From a checkpoint of a small mixture-of-experts model trained on Wikipedia: 8274 steps.
Below are experts of layer 10 (counted from 0) of a mixture-of-experts language model. Rows are named router (the router's row for the expert), gate (a neuron's input weights, with its number), up (a neuron's input weights, with its number), down (a neuron's output weights, with its number) and show model dimensions 0-255. Each number is 500 + 50 x the weight over its row's rms, rounded and kept within 0 to 999. Numbers have three digits each.
After each expert's rows: "gets" lists some tokens that make up at least twice as much of what it gets as of all text; "comes before" lists some tokens at least twice as common just after its tokens as in all text. This comes from a sample of Wikipedia text that the model never trained on. Tokens count by the router's weight.

# expert 26
router:467536493538429538507509525526516474528423457495529563553437509440479371518550467492484481574561455553587524491517499488472520485558546504530543426508527638496496435529540552408499481483567437409445488462560437451491392404518480506633529470520488438538475501441573551565446583548493520457489459469523535545501582545494508551429508599555615460554443550477402543515528489507465476593470555522518558549471555524434458550471479460425440509518485492443470422513417433544531467541503503503540443497514599586515537480445455520491484473494467577530542540559382604469449513513458557553507440427599421477514526516455438468448446513539577554579582491476560499576519555561558545582492441484491490545403540477452504506613527485520598545508409470566468463572466486508461565536504474
gate0:495447551491521537541405476497569455421499520485446534527605499383536531423547537472507449584458559530548478417508447463466541465512520420589439501481506577484505462517528558558474499566481519522522408463471454585530482428523445479482571490465485562587461432485578554453525550467506485471443511511494435460443528510516418452570514543471537530460409562471482548616463582468510503448444502544552422470451496454618491601435496491467425530605515540564535538463564373501507409491495476531447557505500473465457455476623538561490506605523485521427438480514480485472508557547362522552559463429559546495412574491436657549467519509570526572546508497509511431566559467516489475461505445523503522550481643503452510485520518508450518553513469425523472483560418558452474512490513511
up0:513572439514498495571570466487569427444507454491565479499449518548525483527460512503520492444537489509447532585582513463461430499493399428446479532497546540450467486524520411470554476466484587412495448502515474382507466464464464643574590587503500459415381561477388484509488444459469522386465570572506489548583507469450486489588546476487502466622492475513491486470564474504546546424561450470487475559474512469460537494467470489475483534569563458502477511636584565469509410466455483443520502541540595587508443507555501413557411451573487519541483458428547505498470456466434412510550545565470577449494512468531404413565515420506498500446521448495552490546530452486466468522549604570438428533605539520513551568499557545551571517498506475492555491520551496496459622539521513
down0:504457485466474506410571500524466510498423474336298600522594474546579529578458489447494562486504439482493469558542604598537569486556540526512563490526489509542590539513527496514505491521468485574569485467463502473524559487550534527466520490572530424497562507436504524616568554475489588596457537556573520468451502415463527443531554583490498479486587552496601503459495478556577488469506520430532485604513483505546561469632478494459491557479465468508451553485596473535500414564461495604425473561514562574458469469574491496579454507501515500531466446444527500491458595531444435478585414401509538477529454490428439464511496508497487437526567535419437470531489471442466497468501500518496526534483467539440548475562432449567464551458445476522479498569586482474521528494505410
gets: "9", "-", "\n", "0", "8", "7"
comes before: "-", "8", "9", "7", "1", "0"

# expert 14
router:418526561543548394422489340522522412501471546549494452521528560551540438524450463493520517503485497564503548505471482507566463560542543579555456438462425602564505506445460460489478476598472545497421435449418429573509500524517508555522381531526557532431536533560459512504523513487444457503536417523592434515523609543512433560480595436449514576432428603491547560541532493524561437477541411454491513546474451478576580429534473533449477497524553485430525545469603498485370458503542511514475527507415492468420566491486468452499434456456456566520431445522494542482474431585526574417501488559521578452525467506442451646539575455507502485518535532434504493456464525471484580516457569467442441461509460533512499571423515545472563524532507557449424536490524547464444542458505533
gate0:564455417501480485489504564537493499619553495401457545529501433429528524528534522470389509570572470438562475573489485519407472448448433437522542526603433492602465485501472512451548498486496474440528519479490470475460516523514453418554567515534489484583455446507513458457533498524528526514524516402396528430431453488426540575522379471442427428548545426510491396534493434467533472514469572563576575542412495492541444512499519494474461519442508440488496488565535452540547560527459532437569494456485542629562553525579543453444485449531478477535490527508532439523511540411526394543554471520507511529482541471511572373458543487459608423462488384489440523601489428517461517424502563548551543482501571548498504494588548489477536457407515517526573432521556506421524521427526398
up0:509451554601473440587523566494539595560530443461504517454441528552419533463473519408508581490507507543483418491536534469531503467575448437442503458547523401501546422443529479467546561557461500455507540520512504434470476485405531470541508416465477468532520417456511537532474557460452496497464480574429560537422535502428430528512480476553639437501444506532522488554511546550529542586532573538476437454544477549471517584492488579532443458535530500521398542502513474429541576481468480481511462379445501533510452488508500508511550513609557417463498582421496427604464448417566574590433465473455506566520472529534515484593476541399537510556525563606438511527532527582461471554470502581485515497407461484505556448558552551515450344508522507561537506495592472502476434452452582
down0:481498533557501394482511428531505569430423486525529431478512580545516466568478445522541471478506508576532607474501433452558559544534465519476490546480520559473592469507449510476476529580518535538474481474436539515506570530550549549581456561479562553480579481564506601520530537529446442530481528578556447451575559463522470504551560515489542506434468526478607551402496552515526507497551413493489424532478514478469561482508410501452576526533478518453524467489537515543478467528567516486412530574399505454447508495491443464527495543442494542533522404524476543517496434628516617493560509430458512481513507588457472613469507533418415575536486561457525428459511566497509498565500595467458431490550506537426424518462506549556586501570499581412356513548427442524318554527522513
gets: " of", "ed", " was", "ing", " made", " used"
comes before: " the", " to", " by", " in", " a", " on"

# expert 17
router:518563575636465477451509556542544479458456492411503520441494497497469514467456423438521511490480462448470508484584588508463541562569580435537483527509516567529490571489515473472508548479471475421541489568531562512532451541609585412452590576475516467512492500534535578606524495561558521482486547411445503553554525530405541436487508598483478498475481508552480442560549494408491499530479422525534450577381477438497412403509468548461503482566495429439619505535470520543425520479531541498563500445461517477481577472390488468372496578551549467434441426578491427403431520606500503515519474580508442544541519465444460509470404487415423502477490515461567581494525489488571494495602557614515550576480502560495542525493422493488486488435435514476533481529511433516524469504548449
gate0:554524475455492423452598438529457472461507512474526528536490485470461490467482489573485441483558431604488521445516481528449462400549653456507476539518571487461540470503543473509446494481447482566483465484473574510509534498475531546444489457394465500475455459549452446534493463518519587477534560460481533478458531563485423523409473539452590489583398471497485375527508419447576493494506458528481568516483513521459519475460506439383445508502395558476503498412552608496393533508511520545551542509549461483524586553548528515542431532471546473523362514455429546555514478487473439487616486494477540409382439477428468533528609507524379518494526447597527443406517459542446384588431520518479531542452595464495490417449550404471487450442508463501456499562475530520460507539544494
up0:580471469581465533502377492470566474501542441550485468521561559528545500550504531531506478448520476520571565571483503454491473469450563482509502594488542529449476479486424460546549476480495490476489394496489544466485503509487463487443496538452519466464527583509546459468577440492541534501507495488507499530480502543470395502463491508568461602514516421524458471424461564549454506425565572542472507613429448531489647458514532500489458497547555631442437410490581473595409616518520492434576473558655490580559510526510468564515539514442509472500416525455516614592508548485541494548510546519628420392492410464522461453498508519528468489553494585477515430441561505437497432513492471475470500447544568500518483419426535405460515395446466455515490600500519465589437508569491492
down0:442412466485543543553476516479496518549512472419469415587502513553516417445428435464533524567492405530560482562494470462435417493510453509515510480602565545480480411457504401413436573498470558451485573558516505459575469509499405496475474471510537567512503535485500481487448519472567483438553459517548504497513592469475488454550530528449440487535501567529510481520540530592515484614531490450510507519546531451521541484536499556570543594563554517430549541493555589481445509480539505464481559439486612552590493481499435520548534547468513504481429579454476460552444419482478549546591515556490450556435490433598633540432542499559503410531605488479497404494538523351537457502496417487483476508602543575482469531543442583535538576524488551551533433530434483440580607549519552
gets: "1", "2", " United", "ard", " back", "ent"
comes before: "9", "0", "8", "5", "7", "–"

# expert 24
router:412503487514438518563549463559405496454560438545555466461499484476487564446479485424472595601415535451471370445512527496563470510506523473515537516523500426423541567470571480498552498453503602555535571527443495522539570421581456522563480507541535506563444454521521519479518570585545461525560475513379580433481450417551385479548548495460530465491489521548477593420502476574494536526569517437446518459469562471498452567443545571488501461481476433541449575472490530417475400515532533440487440449473483552456460506513487502533446561538480495451508578497464506523440508497443609472496518547471494489462470513446539452484404435439427590430564456531543483547488557561564586566525579463531512407484410562449472529498443525500508633557554506483501424561452439446457537511488380
gate0:428445519485584500546532527523504481512425532512508447467515483491482567453525483571503652529522544507509480477587474486527472486512588537479518550562466524402546546479592532460478538549524557507457543474434460501535440503538498468592549529484504493555487427448455546392533442510465515479532498486485546527432478483447485547453470430605454491390527528565483610501457428462417555473574497392538469446414530447483428516489461480431453463467518436493494491448625540414514508498471495514446504519511481551513507442487450436520503530518448536504539536501302493438467425512436567530469452613477537433517582498440517580512480568546485539434511496459578435448464513470559548475524450520529459573440477574467477445547478426514526595423484536598504534541527526342484523419613452
up0:463545532468454548493462495507464481498534569449476417518498542546545462505530609509529447611559521570506508533452592472503533476426475418475571518509589478584475579437499539526511581510412514543451486466472450510549674474427428510529544519563535631539454511504527409450505515440528592523513534516512500551576489435551499550484404472493552496476478498543415464508499531510466389587559530499468512453580422415553360483488442503581402516463489530481549467560627487444526526470594514543461505460580449412450440547577480464586482498538569516418474429511477487489517513523461455459458525583522537483511561453493573544412485607473482469424541562457533523501528520470463520473524528479548504483519459475520519501386438490456506407544493516518439470516469502503352478532490490
down0:364497524593557493568511496555395536501505489495509473414509508524465511414475475422516545527471477456500507474594604515581578418564409550525510585479618524492566548513583423502491454600583490585577514551565493469440513510543529643519488517409551473565401479480477465510532574508484423472559480576508481454515495535521514535504517485513547581511573581452474562480500481472438575474418541472552551562511528424437477486500584493512522532454554512472507491391529426516490529553455520463513483476522565454503517516451484521540483514517576471427605543501491443503435476432561522504460500516499419532530362438482546585483488557493523553553551503475522458542576514461590524563484526544588448544516463530383456526553516556501541449530531565474497548492384444478485526579409464
gets: "0", "3", "5", "4", "2", "6"
comes before: " |", "0", ".", "–", "5", " |\n"

# expert 29
router:542482504524598495438412550446509480435508469472404504597513402454552537500484468619406502491425581475534481489577485435485499567552572450532476522571448450471491531417502579507509524389377426568486510490407452503512578542512512547488531484520481516498460574455478475409481472524522480555489462441494504548443397530556397583536616448500472523433500448483525403535481450544511525412441456486432481449541497388522490558477533506622441490457440466437524514401557530481523547448507557478506468573414496589411468525525543546461483505442508418493531563449523502541515491560396564472448527439557545427434537485470456442555552499527497569425417473503472447514536498438417519493456512444450461484596464418479500516513469467438463507482500563484568565436510512404505546481501501
gate0:430472504520517470530508574474510541480528525458621413494513559511585590417468521521534651578516511455481415518535572485464537510502559565492465522493497438486452494491505480384566606469447566510489541498507562491522572475506537453453507556522516488507437546504458449508505540565470524564520507428470465510489437563495466447545458498510462424462537512482503568551528501474438596454528459472452504476528562503448457432517448557518461456409503520461600604575555499493534572508482457429476546448501420450359507479537583361578528548553463520433503506454441504484477482586489512506456525473601573576481462462515444477471559496371479534467439540439544515517509459419466501526515485464529495515441447582433464445578397493607515409536500389465536467485523485546496564474482649
up0:545533421481515522587477486574441568428556576460500490560548562426424444534496495467565464483486507436464546482447478505530476511480525509453490427491530575547570509437443562535490425529504579472488462493501486484464485564500486488436533522455610586534534435559486548505559453409475424463471489580543500512649481495410522626433468496477457514561462453513465528440443489506539437493570488464543462423398515478514524565521499430459554513553487464522468430453486426422460371475519568514547449546558582429559547550441528568462571454585508441514488430568580472473531508438492497550534457602490368505558492533487486535506448476526482367592541557481539434492452536620540546530501533526475592478418561516517435447482536556443577601531510529454451490494493479464516447482508482
down0:500524488496460514530521535570580474444501507533464427496503502503463498496499454474527565519625524382380565453443568438518541420588569431533482429532450458538574489488599570366481532518580464400370480430400505493443422523497432495436414485535442521546441491528509500493523435507499469573492469497499460457499557457493529484399488526510445485521417448504519465409532506552476502536533413519488533456499576535524416531468467492504448555482518502432453492475430521514424444449484439506480428443532513548436505431554478438439538525586504447537566452559520399416476491520537547483460478484561475481516498489428465516502420395509600450521529467418476463561533445573403419534560500488443577506482518547530493516483450541442567511467604440607500442507498544396414489505448487
gets: ",", ".", ")", "),", ".\n\n", ":"
comes before: " The", " and", " was", " In", " He", " is"

# expert 18
router:435541447492485533461488454483481564502584457519556475442525415535423493502434486434546462550431515531469584513524493595520528527493377454505423549417480464520536512474580476440476535555467436618493597449440476565615560541459505489480508450387417527472446377499484491541518486385417425499544445505526537555545515606435484577516498423497496578608452502503512501528429513493536485465522419564499528468593495527493583399541464455525558461538535446519465498444517540600517391501539522565613559544420550519518488485417458571483470515526509531500545530478467447542528530441516468556487501492421424458515453544558489524550513496430426489489513507491495555469461473595453473472455574455434550448533404536563464561515506455550466424413585492521512466424523477508529419496425516
gate0:479436496555425519432503482414498544528546536501517521456491518409565483519482501514515490525608508452418495570539510475530457464581534611496528491474429438539537456385586531604503525505523361535448298581540458576552523479564464476467590516519486535496453593507425510492529488507483513515516539460563419539512531464549369523520536520526514481461478526484538519578450496532545507499569422505592520521531460441461431547512532448482524393452505440510444444504385622459422462527614565505515603479562463451435440469506505476495540506462526545506484488554474578519484606552475579545432472510570477474451440487395534469407535460500474526495500509499545489521451523384433519492468518452440456496527562503439505490586534558521512481617503547485449452486473507549507459451510504
up0:519516593491480505453470537672539449573599489444507470517527473508488530533514443495541540562491478520546458484501425409536500488506454503502515550608525505486601539524473538502508494538554559481519573557524480447509521464476509563532480501495432468500423443519545582526426505594544554495546557498446530491426518484599527524465601460550459482501531447516565455447544559528459528534512501500458361499441506475462483526563488503477357573538488498478422475479449440554607480606448466421494459435531507495510439386461512480483577556523558425477462491445435539422524440421543508497451548483545480498487653547562557451580447461513484443463418602551503470525543577565531498488488469526550582538514533488449548379440457501509423597487456505606587524484508544441474542568476524
down0:526526537415415479528581590496529522503419501386524488406561532447572491442556592549508473441436416587512533461542573550554495481501472502505548542518469536520510441470561439472592502504617491500550526480531438500478510557515423517517540521606507487518546432464448483550464484528556495474536425529537561433544472450505537502448474581480595403482460520495606488489410491495477559457508528512541448517433462556449445487632479528461365483540539421531513588516610494470614476472440494576428430464539589463518562571530518552585531422483500521567514430550392517473393488459498433485442527467463533507546525468551433438515571486502542501502469506546490502469516474515556540487518485510492610527576575426418426421447465498459523516449496453529464467455566490553473466527444421
gets: ":", " with", " |", " as", " is", " in"
comes before: " ", " the", " a", " an", " /", " Angeles"

# expert 23
router:518524611509495547521466506562490529473515561483419525465504434468526596455464477489516511451503572521390517536437481625449552595370475515441559493502529567503500481532515550523519622612497503438508560484502480426448474574413491553482518446467409514396499531478549521535421623507481567539400485440527462501440521577496560564461535464465415526496475456502498450458534542593384505528604564436555476499484524493548554485511432617445509496540420601472489492506573403502521563458412550522466467485502404443500580487561550573507487537464508445531553492465541507513530548543524478495540500490598502511517455480554536519573496533483531523563492476477541408400450418598461477485511501477481454511535451454454606595601510582470483468521546517516444492507538539501508446486418497
gate0:400545500475494565504388484516502487490582476465506412451479490458546492421490528463554463404552493512436473454482569394556500535528498506498472516466506508510445412549440322506502440454503480490455320477537507485375486431502534416477500535461513458475471441510501539485541526471546469525511517372450404436508534516475481551487576477541387522492493597513450499506547554460497579501389567473475465478434551488505508423554493593565498548535430400528473562591371520574482435479515449480476524512413540520540472377442558526497515480417496436541471464561542543472460515533534526565485544427518529452471614515496538573518581431527498408469467493515493492499485513525548488489537448541510529555488469493473475507498440546412425586566577458478538489558482468503469447495429546
up0:564469463482421490540529545515489466499566502442438532442598491516424474498530487503438516478456477499656556487498605508474543483496430457567514520559561489515509474434497583402604524517532552551518586505478432523591528502516501539493544370487513567438519524527534402526482504542492586482491558459502507494544474511478455490515407464506493471614510474396523531492528461494482472536527356508440441499558433548479468556358527468550507453501495507459505390428556515491530521572500585549516535510508464466427549470543392360517472433545483576431411557462498460521509480517488582525568457607484533508521509489476525479505535430511405467405540428478441519504498531449493491542463569456418469487488441482574548419509477529517557337430499444511478443440511497427508548517552472
down0:527484483542543417476448478533540503571565517545486472427412495445529449468428495590450455479520540502554452459556458414435462547547507431476533541541507466575494525525513483526554580476532458506475558542549566544468452553430428542441582421536432512399525409456477492484448482555519582534463510482503493416681552439471432454482552498433449494526434434600482467520513455474479423516477539542460435504553580534553496530427492493476462477529467501508574508445458488474670521504485517505495418581528534405466465495495501539502528516519349462550484540455506437473441472488477516450540526416581433544486475498494492491509508480504437469459427578382512546496482465558469414442538536442578589482459526494497462483470462483555468458431544396549521521518583624459468553545546388
gets: " in", " to", " of", " at", " from", " In"
comes before: " the", " ", " a", " his", " be", " this"

# expert 31
router:408445472482520482398507545542520511481468422540560529597514490562536475523508528384475511517477544473466546494437428564405507458463455451472414548541485495535592569479442486430452452579461496410544517547446533459485522544562516472451508496502560431397477503435431491533496573546478609486486495500514609488495433454415542476487500461514515410552526429480594480430551456547446389505451462555473538561537547521493384456506491539449561499502595499470549450502559512465534456464426604479496462476481536551535523455483614496436517566402483514462439514527546502487570456484545440428456496486402578477489420490517521553603576584492544439540551526589482499594447505468549534598535512453488577434468467463421451460452442507496456498457473581449524475430462557501503574448472412
gate0:520432609554566481454516547450485418461565518489475538456550463514479570550567506550438516492437487453448451502568532488536562458390531491475416493482585572538551470508442502573512487541533503417463529500470595652518509541471547493459543424504517598467479547555514547493490564436513474519543562500404564475447490426497551505483503520522476532510505465454536483460489490405462519502474498607526494549359612461568566484467539587502459446542481450532493480547558604561468469552509535573554444548594425416531555564507530411452505516440451515453492560575517515459526535445362506591550504500476518343575505529534508486423524490504502449469545507504539508492528491362464413520432521539456545515512572455484504422455459499537499470521599554454480538550487559395503466508493492
up0:541529536495454530457390498506598469455478468463438511505369514542545470510493389490453470449544435553555479477470458428415479465607570499470507388481450474434469465562501591563470509461479593511471393530545526460450452500505482513497494574537439497484517606395525432439616500456490477516529508498642594518468493480447498564452479461456497405549454465487499544484567485549417453471544603502495500546489472561538481581417466492458516378552560377467503579460506539441486427447579499564501457540525458481542496455499545497438482535454531545451512483515554466489518496464489456421483529551517458436453481529468463519539524594541501533552512537536528585507471428569539422496556514415390560500469442502537477568439508544438531459596464480529584535499394492529566583510488513
down0:489496547512483511361446628522424502470528505524514458427406494492491459568469459455547557514499577581499497478456426523435479497469463573506452326487463505443522617429562523496483551502471497497332413602489522562449518528419560529518463569538461453474514472529553523486483505484486507512519579434403427445531533563447621406480506523478454595520525452588469523502517416477521511505547518430542577481512496516481421488473444586489528531460520447496486497528469416508385429530473547455469459474566475556538561507436503509335443513447490545477460467552391512539572444470474497456551436433397494543505512493449526499527511484531511497580489500525458551617458488469510505453546476484605509491529527445574499505438519459452482454506490604541491477517567492466482502563480520
gets: " |", "|", " on", ";", "On", " On"
comes before: " ", " —", " +", " \"", " −", " October"

# expert 9
router:525544495579492525480482457534441456472585500495409614593474539507431444588446504453434495459412406430468481412532527590541437578470625541604496510522461549485512421453525452534577424373563595486531545536428453458553571480524475603434495510456558432562540526401517497555536487478525558512417496510443496419490534473442505464536507523455459450579488509450473478484495536518522471561451453574439468569425461519568478420406549505532542441540550508560435464476417483558488485523536479376419469478505496570576531466507502500515505512495555522548546527502398529466484514508471584585529443583481480450464520485530622484471421424455460556503480539475479534459492536515514537490439545484566459452513495534569516471436580370429486502446508519508479520516447534451510497529449423
gate0:547464510533525513554529570415613562501469551470559507512563457487543354562490458550567493454521420506513536521513447454472578547440534456562451535437454551531443428549507562552414670513463604516458466548531482483555508466486508581478539513432495478576467535507482430470523464481492582565522586450536508553636571491533519488445508585547457437524476380495485508472485486492466489588481512475626543493458508471488510463583475640504528579485576515439517522530450501529423521494543443527520552545506558477458550379495502539460464485495566495510561442381560464460620488428550448419499481553576469507538459541475580463512483493508544531506547472500518498424490440500479500576467497497498518480545508447426567513455507368415497472575485494538483521482499509568545508408492424
up0:564547586530481564558479474542515536534495514470433529559512512485453552561441551526602604467554554475463491446365566509437420540486460502409434609494470547556525485534564552495499575571476529414402447453568472508424470525456562460548493434470478540507484487538520520590474500511404451519422463425398483529467405529581529537478447440512454521573528465564514498486611437443464529527449565439445495448475530538483433414576536443430602500522498552471449472455470509459506501426489443473497400505426526366585485455516459522547582419540464507499502501495499473487481509531677502491456526459526421474458458463474431480534486455467465531511510431530535563550500425528481474553519443528501537551481516467544535440540544450481451521532542438459420499434475517518574481520363479
down0:458548507554465473486593454546514572449460492475510521464485422506455445503488520486545400441503453490397498514486527550539485496613526485435485537437490598467425520610585541530474560518515542511345467623434506437493553489506520519444446539535510544523565513473567550492481620528506405515497480554480449466479508481522497554497490458613539448529570541539454580478442502494453605534526439554565592497532514408534512483473521615505521464518461463506535567535494469521418481513502542529461530466458464423425497523431560581475551487575531516421516492566485578457550573490520483515568495611536439418481559493419478523463433498483450485465571471478469425518443462467543350489459518483422540491562504483543426588429512492464494466565563596581476507446571453546479544584504423
gets: "1", "2", "3", "0", "4", "5"
comes before: ",", "0", "9", "\n", "8", "6"

# expert 1
router:521484603520421454593434476567494503515537414478405374599428546509522489436423468434530544522542516394424503547507435385529571493547499496474399572497525504473524494481539514480448502556562483467445456506450534528352469506430435555518538511563462511415542583518576495586502534503519382576549480480490497474440461452555532476441565404582538430589537495516427452517513542565549453459563553411529555582588520486517509485530512486414476521496433597568484556598569479513445447470460537520535502512549452501480448572543522539569489569468488566426525553541555445536467545468429555467475556431527527536537496531487561422490578491516434469460452482453543448476498570522470537531411445432556484501573524518478461478517553460485509519569510486453538478445577564477446561516501521
gate0:550500543399524506487503567538477472493555524463499443463481487484526473558583456456517555401453506523552449559422471528534499453464549528527480488566503405547387513555522447475509471557503466442436505499467556447516527454446473570495469486495466516489462533493457437430465455495494474494343466443469484551481479482465394525499549448509520534491514556457497612561513505515474395541466463528484535504580474471452577510547464555526446545432497457441556530492547557552505417501510524495540555534614616479499426509538495443685510557496460521572542445439476529601500464573524493501528502463560574498534542425460554513495624462563405472514352434505490457570505526474472471559516569352430493483541554452505532514438526520444461486509538403515518456458580503575503398529406553
up0:500441500526438425564486596486493501544566477565502455482519514539468515476491495485550547510559426530495521538503448416544437438418508505507474603526465551524487514593472489490579504547500446479509467544491588519519438494477472461551480607424465499568576476531473388592446553542573609468513522499514470485474402504525496546445457461438496567513523519468483559498447424520497542512477536479508530476600536518638586434540468510513442591436532464449523522541561455500551471513538571500502474607528406443517579489503533496572480495473496532624466459422491467523457579557481476552528516505489602504544514428510484337533574446510477509520443490468502433469437505519471507532442524410379439497508518468576510422529580426561416447444574417536480481502578456536498465493452661
down0:566532621458458456523457555490477396523470524448503537446534599486449521428549409509435511510541512520492570629489550535462552560401353460554522451493507504466482457496427506394497611430493591488510521548415559547574575397471466461461446465472521468438493456506447520514452615451512462419498477528490544462469450468472445523461525453455544478538502475431542426513504543485529495459445499518418540542450515603483500527450465474436462494436499469524527494473534549513577581465487573435462501496570446476409478591420503449497465454504368607508443526539492484541548560559456462491534461624441522481456497406538400532522486493565545582514549472503521446490480485457500535468443459496580536489532557520542523491459476496460541514454464340486451460565413513466548532465523526
gets: "0", " ", "1", "9", "8", "7"
comes before: "1", "2", "5", "0", "4", "3"

# expert 2
router:556484547608510475441487538399589538555522608562519501505541537585552544440529483589479509508559541521421520520445451413478445532571596512511496459422464535586495519521532483536551592433485457442420446505545562485493448471462492578537498517523472457477467418508417526576489544457463557490518441418545486485442503418454450543568457522567436483539500493525512517447535446541529486566566531472432442429548550444542442548507498416468522497523497454484413379493589541390494498463462454486523434570472525474524521492558515554565522497565577575571540542515443400560512457531505490516591534446479490441494569570532585400457485495463521503405532436487500462543550421543459499498468577491441566477542442419587478504549558600443506482551554479496537458476545511374399476555519496
gate0:555500543605516537486518469481483494520507501475396524502465503626436530451474472405473509637494523489488494531566447374517463565484460524491471503494512541514522487424529480499534521479486507562430526459521542477547416408512413482435526511538459472455475445458504535494479503451571496478431485472600528541526471523502420478448435474608532453454551514522482445601422567462546436483527423492527421472531489524439462501478460548547457442566449546477459520502586550415453509466629565494498601579464489498468551383534513488508529507469477616454570446460571514451391597600456378431504425461446425504541610545520505480510532480495474419503483464483593396515511489413427526461437506495426455460495450494478563413500484490535380469533485479471482486463509515472552545501576567
up0:494429470504560428412523402523494446503498546480573502463516417515415501524526517485419486396416508540534440570588547555471594477480531578506487569532512500512537532504505537510453491494479495479544573571428428443464541530481486516483457442366549475506453444436464521393522535489412556429455426516372445537520480542525532461399548500420506415500460441460544444517441604523506434505486502451491497470458547458531530456507598502567477498502482419482512540417464496531516509490410551435520452507419469593551486459553536475481463483473548453466529445398462518474518580541465435501523499498525539495437536447449533369493432410537552564510520572537499564592526564539485458540638549517454483535482483504440431478456457508421465585438417443440489541484523388507505582539446461
down0:483447553420518539594511467423502512499464556450464433531491472516491442509507574551484467515480445537455548473520502440581502514590478533520546574423512480580539577530464471590553461383417405479508382477570419459459562425579424486606605419547527482461410544476390426479452511621482522487432609519516526447526483489506526442526441469571498546490500558428480478502562515603518405449467431575529544554508523515562501519491523500520547481548434520484469417537535502496516480516521536453505537567523476465494469543515471509507521489425462473460539532650464557577480436519599528540539464458500549517420455467548487569481574467465532512487411504480574570482458453505504487479455449483496436512420500488545522568511453433516549379482520440418506616545446588527532464522475558
gets: "2", "4", "5", "3", "6", "ra"
comes before: ",", "0", "–", "\n", ")", "),"

# expert 27
router:443514453585505486511381513521472506523542535521614467579562574532534490559500475470505572440444525456506448539485542531613502504481535510454532456478563508502478527474478397538545505489554525537479542478476480555454557437433541526544514531460387479537521466525402529427495496453484548563421473546540477535524425493513473524458499549557581497545524515449430459485461539526408435411557559551432395542476478598498521526466571522532479561438507405471563554551542539456497481474521494519474514535470499479591476481535541576502569514480525542446478463416551540569406512500555450507467555521548441488553456479582457487476577509448392412425542559457562586521538537514392468418356525585401413488478480485579478424426491565469466581488536473509424467560461553622411513489492495
gate0:457504492505375414536412579548489569472517397525519522476451615369458521626435485492447483500528509521461589471477530460580387446569529430469585493527471430511471465470498490558494479415424536471523488399608500547454465498505511581528473550578519443499503525443498501478500495539442500593448463481489492486521419500533528536498564534539534484513470470508437467487570503525548569477452564517569613468494515549477523541511451526617567523487574488526494446507404451479535483454569559489578411514489536497513554595500519534474474496476437508471573384470574435506479382496586499465471579517546485502482483334517544496505457428429456514503524515535512504584511475539496515463489553571441498431504533554539468534524559463504407521461505468531642537483540469551544477408489570
up0:491470518587484445517500484505495568560446482449561490562536421477439414529465474453424569462525512503594529574498499434523509491476437519555496603441552602454505437539487456497431564513486570473498553545488523503553553519519534507509435648508452512526431560463471485468365478490556470541503457422466457558561533552507568513573443583470504600556590475408494506525426488405435503471484487526579450397583536416514502476542448521613494521580440421510457502471518497393539497498545518476559549545415546504489512516489586506483489555598437480535542445478548435459424489544500511547562533506491536465496551424519530475556554518546472620450382402417613498591541462521416502473471526528512494554493435520498388469532512494432426481527511486484511493505573431495467486494447497
down0:531480513542506469549489458448492559666574435590535505433434572509540448505529559480498546551509458569470499509483495590440567518510463374494516525496497452549533545483533490447532476513444529413402432528482456585436520543462394462530471519542502542464424480572547450513556491523515431488565478480513584565496426501537489494472581550501442576492532499427523543503423482544543469589453478465472508448566397465568609536537499478405501570528512573523508496553505517472581432499421512466462534493569549480562538493469571388465526456491581585435479435418488482531529409488428473516537487555500475442517484554488515516480560429537561494390509361536406518552490517484462533513527488537440531475544503433501465538450506508615475462591482465384619452474515587471493533440531525
gets: "9", " that", " first", "8", "7", "4"
comes before: " |", ",", "–", ";", " season", ".\n\n"